Below are experts of layer 8 (counted from 0) of a mixture-of-experts language model. Rows are named up (a neuron's input weights, with its number) and show model dimensions 48-95. Each number is 50 + 15 x the weight over its row's rms, rounded and kept within 0 to 99.
Before each expert's rows: a language model's description of what the expert responds to; "mostly gets" lists some tokens that are sent to it at least half of the time. This comes from a sample of Wikipedia text that the model never trained on.

# expert 24
It responds to: Ordinals and year digits. Ordinal and cardinal number words like third, next, final, three, ordinal suffix th, and the leading 1 of years.
mostly gets: " third", " fourth", " next", " last", " fifth", " final"
up0:65 66 61 33 62 38 51 65 42 52 42 47 42 42 28 81 65 24 46 35 63 36 52 50 61 55 53 29 61 44 64 75 47 56 47 51 59 48 36 47 54 91 70 30 38 56 28 58
up1:37 69 60 43 67 29 34 67 56 55 46 68 91 28 70 88 69 54 58 52 44 71 48 21 45 60 35 57 43 75 62 52 46 38 28 56 46 44 36 51 59 49 32 37 57 36 59 51
up2:68 50 63 33 73 40 36 42 38 64 81 42 47 56 11 55 27 28 71 61 58 56 54 54 38 48 44 73 52 55 64 32 33 62 72 66 55 56 56 43 45 53 63 60 26 58 77 66
up3:27 58 50 79 78 37 74 44 42 79 26 53 16 52 48 25 60 43 45 44 39 85 62 53 43 34 51 56 52 64 46 49 50 59 60 26 64 44 47 81 31 72 36 30 49 45 34 42
up4:40 64 34 52 76 55 40 65 58 48 64 41 65 38 33 54 48 62 51 46 56 49 59 39 19 68 38 44 49 66 35 63 64 48 22 42 37 52 57 68 29 34 31 32 44 32 33 47
up5:40 59 40 37 57 39 49 64 37 51 54 71 26 47 29 39 36 14 69 61 56 38 10 46 48 39 70 35 68 75 72 34 49 41 51 46 21 66 58 32 57 34 32 26 48 40 34 49
up6:57 31 59 59 36 44 40 35 33 37 28 58 69 46 64 61 39 48 49 51 84 63 37 08 43 75 53 40 61 44 37 99 70 37 48 54 56 25 60 64 63 30 48 47 66 57 59 41
up7:48 45 46 43 58 58 50 59 39 58 46 57 48 53 35 68 40 55 40 47 39 36 45 60 40 66 33 39 66 45 55 48 33 41 55 48 80 76 35 55 36 52 41 50 69 51 53 55
up8:26 29 49 75 34 49 68 69 52 64 48 38 54 35 56 51 47 58 52 67 46 51 59 69 33 43 55 62 37 77 13 79 47 63 88 63 43 30 64 63 37 79 68 29 39 38 36 43
up9:55 48 37 76 51 59 51 25 54 78 61 49 30 41 49 53 40 77 64 64 45 47 35 58 18 36 65 43 49 36 63 36 45 64 45 57 47 64 62 50 52 73 70 43 45 48 46 38
up10:54 48 41 87 50 32 67 64 48 43 68 48 62 57 43 54 44 68 60 53 80 29 65 63 42 67 36 48 65 68 32 59 67 36 70 57 52 62 65 33 49 51 56 50 68 54 63 72
up11:62 57 67 63 47 57 63 68 55 65 61 57 44 48 55 45 64 49 67 46 68 60 44 29 19 43 64 50 36 73 56 43 67 35 34 49 59 55 53 41 38 57 07 78 38 33 44 47
up12:42 60 40 56 37 32 63 51 57 29 43 51 41 57 44 33 85 28 62 29 47 56 60 55 53 34 75 47 38 50 54 49 40 45 39 42 36 47 45 58 57 62 89 86 59 60 65 70
up13:66 55 38 42 53 56 43 66 72 47 33 53 60 59 54 54 84 35 53 17 67 47 80 36 52 33 38 38 39 63 71 32 51 73 49 32 64 45 50 39 37 41 27 46 21 40 41 64
up14:56 77 55 28 32 54 58 38 41 64 41 43 51 40 31 61 48 53 48 49 72 35 52 29 87 53 44 47 59 36 73 20 35 41 71 43 58 54 36 65 43 22 18 66 43 53 45 43
up15:43 10 19 39 65 30 55 57 43 57 57 59 71 62 75 40 72 45 64 60 52 36 58 48 66 45 47 52 24 57 61 68 50 26 55 39 30 59 58 60 25 72 35 45 43 47 34 56
up16:70 35 71 61 50 55 47 46 41 64 39 46 55 33 56 56 58 61 63 68 19 38 49 62 11 56 26 56 55 52 49 42 86 68 46 50 40 61 33 45 67 27 55 45 40 52 58 51
up17:34 58 70 25 41 13 84 44 30 66 62 39 64 54 41 66 67 42 90 64 70 57 44 64 49 42 65 37 51 35 90 56 79 35 59 42 56 46 44 40 52 29 38 62 63 40 43 34
up18:48 00 33 75 44 54 40 60 58 71 60 43 39 45 39 60 51 60 52 47 61 58 72 47 61 45 40 60 52 37 77 23 33 70 49 46 60 39 55 46 29 43 33 47 10 55 24 44
up19:70 56 51 48 40 29 22 58 63 52 51 50 42 46 70 55 70 53 52 42 78 34 74 44 65 45 43 41 49 55 62 38 60 08 70 34 27 33 71 52 53 75 53 63 60 63 53 57
up20:51 31 50 63 34 50 57 53 71 46 39 58 65 54 76 44 37 45 12 84 47 24 66 22 65 39 46 63 61 37 41 47 72 44 63 36 43 51 31 50 79 39 56 73 49 66 35 61

# expert 46
It responds to: Table headers and cells. Column headers and cell values in election, sports and results tables, such as Votes, Candidate, Result, MF, Ref, percent signs.
mostly gets: " Votes", " Candidate", " ±%", " FW", " Result", " MF"
up0:57 67 46 74 48 72 33 12 68 61 70 52 60 50 66 54 66 58 74 73 61 54 58 61 57 32 49 55 67 36 52 37 38 60 38 51 46 40 35 46 36 42 28 52 43 66 56 60
up1:85 50 52 66 43 54 27 35 55 54 36 70 28 63 65 40 54 55 79 66 62 35 36 61 33 69 59 28 36 52 49 56 38 45 69 59 50 63 52 51 66 42 40 38 63 32 29 41
up2:56 42 76 44 38 70 43 48 61 59 40 48 39 46 54 26 71 51 66 34 58 27 35 41 63 71 59 54 18 56 84 39 65 48 84 48 25 48 51 42 84 74 53 31 33 66 33 64
up3:50 31 45 59 60 41 38 58 43 64 56 56 43 25 58 31 41 37 70 72 23 48 72 47 48 54 68 37 23 59 53 36 54 37 57 59 21 53 76 54 47 51 57 35 30 59 50 58
up4:41 59 50 38 76 79 46 33 28 13 51 40 43 26 82 42 41 70 73 49 76 49 38 33 53 56 59 89 63 39 48 33 44 52 46 47 45 40 61 55 70 52 49 47 55 67 59 44
up5:65 99 27 41 43 35 48 40 32 31 51 40 54 47 68 54 40 77 65 58 29 49 38 71 79 24 52 67 48 55 88 38 57 00 60 56 46 49 64 52 69 45 58 57 40 62 45 43
up6:50 56 15 73 33 40 65 42 36 60 61 39 76 55 69 32 62 41 41 64 46 52 65 50 43 32 39 41 57 71 66 45 49 60 59 66 46 37 38 33 50 74 50 50 67 38 48 44
up7:40 56 47 64 46 57 70 22 88 78 49 46 69 47 42 80 57 46 59 66 58 67 47 54 37 20 91 60 55 66 45 70 26 54 35 56 43 56 50 46 43 63 23 82 51 55 57 25
up8:59 79 41 56 70 70 41 44 48 59 55 58 56 44 21 66 47 30 44 66 58 69 60 56 69 49 42 72 60 55 44 69 22 72 50 54 03 43 58 41 61 48 28 35 51 56 61 64
up9:69 70 58 45 61 44 56 57 88 59 13 40 67 21 50 53 53 57 60 50 43 56 37 81 41 48 55 40 53 84 46 63 36 54 56 41 23 54 46 51 48 49 46 54 30 38 55 58
up10:72 37 48 21 58 81 67 39 38 54 38 29 69 39 56 38 42 43 34 51 22 80 36 52 54 69 65 43 49 26 22 53 66 41 43 43 58 48 37 38 62 52 46 47 46 43 47 68
up11:52 55 57 39 58 64 50 86 19 56 44 53 44 40 09 53 75 26 76 48 45 57 56 42 55 63 32 58 34 15 45 49 91 46 31 86 69 31 58 51 36 53 62 50 52 55 53 71
up12:60 15 51 64 41 48 58 58 29 35 34 30 45 52 51 57 52 46 53 37 63 38 78 28 44 30 57 32 58 67 49 50 48 51 22 38 65 43 30 85 34 57 51 60 58 59 41 62
up13:52 36 40 31 45 44 48 47 07 59 51 51 50 63 64 41 37 55 54 66 76 63 63 43 47 53 12 78 36 37 65 54 47 71 37 51 75 38 61 42 62 60 81 68 40 63 67 48
up14:40 31 56 68 60 66 63 39 37 57 47 20 45 35 71 35 54 64 42 28 62 54 69 57 49 47 62 68 58 59 40 54 35 41 60 38 43 53 47 46 32 25 80 62 35 56 33 91
up15:01 76 34 62 54 63 37 68 73 48 27 40 48 47 60 61 71 41 47 45 27 50 54 20 39 43 63 48 33 38 62 41 23 52 61 52 72 45 46 62 39 38 59 51 58 24 09 54
up16:74 86 32 44 28 27 46 41 73 55 60 41 34 51 47 39 48 55 60 41 44 46 40 30 59 64 77 37 40 71 51 68 69 40 28 49 18 45 46 44 53 52 20 56 47 56 37 38
up17:68 43 63 70 62 55 48 47 37 61 42 49 52 62 44 44 64 49 43 54 50 42 72 51 79 08 35 72 40 59 43 43 53 60 63 43 40 23 47 70 61 53 64 75 33 51 36 40
up18:32 50 39 61 48 52 30 75 44 32 56 49 63 55 55 61 39 54 33 67 53 42 50 63 65 38 78 70 33 40 38 22 54 42 55 68 35 20 47 41 33 15 53 48 47 44 76 49
up19:14 54 58 19 54 31 77 41 39 49 84 59 21 47 57 40 18 32 50 64 36 59 43 29 55 37 52 26 47 70 57 79 56 75 39 62 79 55 40 52 30 32 72 48 52 26 48 29
up20:65 33 51 45 35 48 61 66 56 39 67 59 84 45 32 45 52 72 68 58 60 50 46 47 31 45 57 36 34 30 40 38 64 45 41 49 59 48 49 55 36 72 76 33 22 35 21 53

# expert 5
It responds to: Digits in years, dates. Single digit pieces ending years and dates, often before a dash or bracket, in lifespans, release dates and award tables, e.g. (194'7'–2017.
mostly gets: " Clade", " Family", "inomial", "present", "disambiguation", " Genus"
up0:63 31 53 44 28 64 70 29 70 48 53 44 39 50 64 47 49 89 75 39 72 40 45 52 57 49 51 44 64 20 59 40 56 52 52 24 17 59 36 35 99 76 45 60 65 63 69 52
up1:79 70 59 53 29 50 40 36 46 38 18 52 57 42 38 60 47 78 21 59 55 56 51 36 73 48 32 46 64 29 40 45 68 38 58 47 32 33 61 45 58 55 38 09 66 51 44 68
up2:25 48 41 57 44 60 61 78 35 66 30 31 70 69 52 69 71 65 37 35 49 62 59 75 58 26 66 41 49 72 27 48 70 41 72 36 48 82 77 70 43 75 56 67 54 34 74 45
up3:39 63 30 51 40 52 72 41 43 75 64 52 38 27 79 33 58 51 47 29 37 43 46 41 53 44 61 26 61 40 38 42 89 40 59 41 42 41 58 46 38 50 47 41 32 53 62 63
up4:39 44 18 64 50 16 71 59 33 73 37 33 48 49 43 59 51 56 54 55 70 68 26 58 77 53 58 61 60 56 79 45 53 31 59 72 51 55 49 46 70 53 72 67 36 41 35 30
up5:52 52 30 57 20 51 72 71 45 47 30 29 61 51 45 15 43 58 59 19 44 39 71 31 32 34 70 37 76 44 75 56 45 48 62 40 54 42 36 41 86 56 36 37 73 33 49 45
up6:61 30 72 61 59 42 17 51 38 60 35 38 54 41 59 63 59 73 49 34 38 51 59 29 30 47 53 50 34 53 49 27 47 34 65 83 41 36 74 44 38 42 36 46 54 27 78 44
up7:43 46 53 23 50 48 43 55 29 39 81 64 25 37 56 54 49 34 59 61 31 65 28 80 42 53 55 40 58 48 57 77 64 55 44 53 53 85 75 41 31 47 61 51 41 33 61 60
up8:32 60 50 35 61 47 43 37 37 66 33 16 51 75 36 50 51 61 54 59 51 82 50 48 62 29 52 36 55 29 73 36 55 64 63 64 58 70 36 60 60 75 60 55 66 32 63 71
up9:61 28 47 46 35 59 68 56 45 43 40 55 52 80 64 61 67 67 68 12 63 50 56 42 37 41 79 40 50 39 71 36 33 41 40 55 37 52 29 33 39 19 45 36 53 64 52 47
up10:23 54 60 63 51 59 67 40 40 39 64 50 47 50 63 39 52 59 49 57 83 70 40 32 64 45 79 60 37 31 30 49 52 34 49 57 54 50 70 77 73 30 81 61 28 38 51 53
up11:35 33 46 77 63 54 56 46 43 52 63 44 59 80 73 54 61 19 47 49 55 45 48 48 57 41 50 63 59 39 59 37 25 54 48 38 51 21 11 45 47 44 31 53 54 42 42 62
up12:47 38 33 68 51 52 36 75 35 30 26 30 33 50 63 80 42 56 76 37 39 30 56 50 55 46 74 72 66 46 50 43 33 43 51 50 49 54 61 52 65 36 64 59 51 58 95 55
up13:60 72 54 36 73 42 51 71 41 62 38 81 53 39 49 32 60 52 62 27 56 57 19 21 25 73 49 56 39 37 66 52 47 47 40 55 44 47 47 28 61 53 38 45 55 56 39 31
up14:69 51 50 58 43 50 28 47 50 31 31 41 41 46 33 48 58 49 47 69 40 59 23 51 55 59 74 53 61 29 29 47 64 33 36 61 36 40 31 36 19 26 19 66 52 65 74 51
up15:14 46 61 59 57 68 40 40 39 33 58 70 48 54 39 44 51 61 96 44 35 66 62 39 40 42 27 71 21 63 57 40 37 25 49 40 57 41 53 43 51 42 43 65 40 41 58 15
up16:31 23 35 25 61 45 42 45 41 44 80 70 78 70 68 40 37 62 53 44 64 24 32 48 52 19 33 64 53 56 18 47 69 48 60 58 36 47 27 62 66 31 52 46 46 35 47 61
up17:45 48 55 33 59 76 56 49 61 56 72 55 61 80 41 45 45 55 29 47 27 47 33 61 58 41 26 38 46 44 47 72 32 56 57 48 40 50 64 46 59 45 49 68 75 22 57 47
up18:75 53 62 59 54 34 63 54 43 25 83 32 51 16 39 43 34 47 60 43 50 58 69 65 38 49 44 41 58 34 54 44 43 27 20 61 51 53 48 29 64 66 51 71 29 79 54 42
up19:61 38 44 56 71 52 32 66 28 42 69 64 58 52 68 44 52 60 22 65 44 43 64 58 46 59 55 51 73 56 52 68 56 54 83 67 51 36 59 47 53 42 56 47 29 54 43 34
up20:35 37 37 53 62 47 39 51 20 55 43 64 54 51 66 60 30 19 47 68 43 45 70 58 29 41 24 91 51 38 41 35 83 47 44 41 51 58 41 38 77 71 55 42 32 29 33 48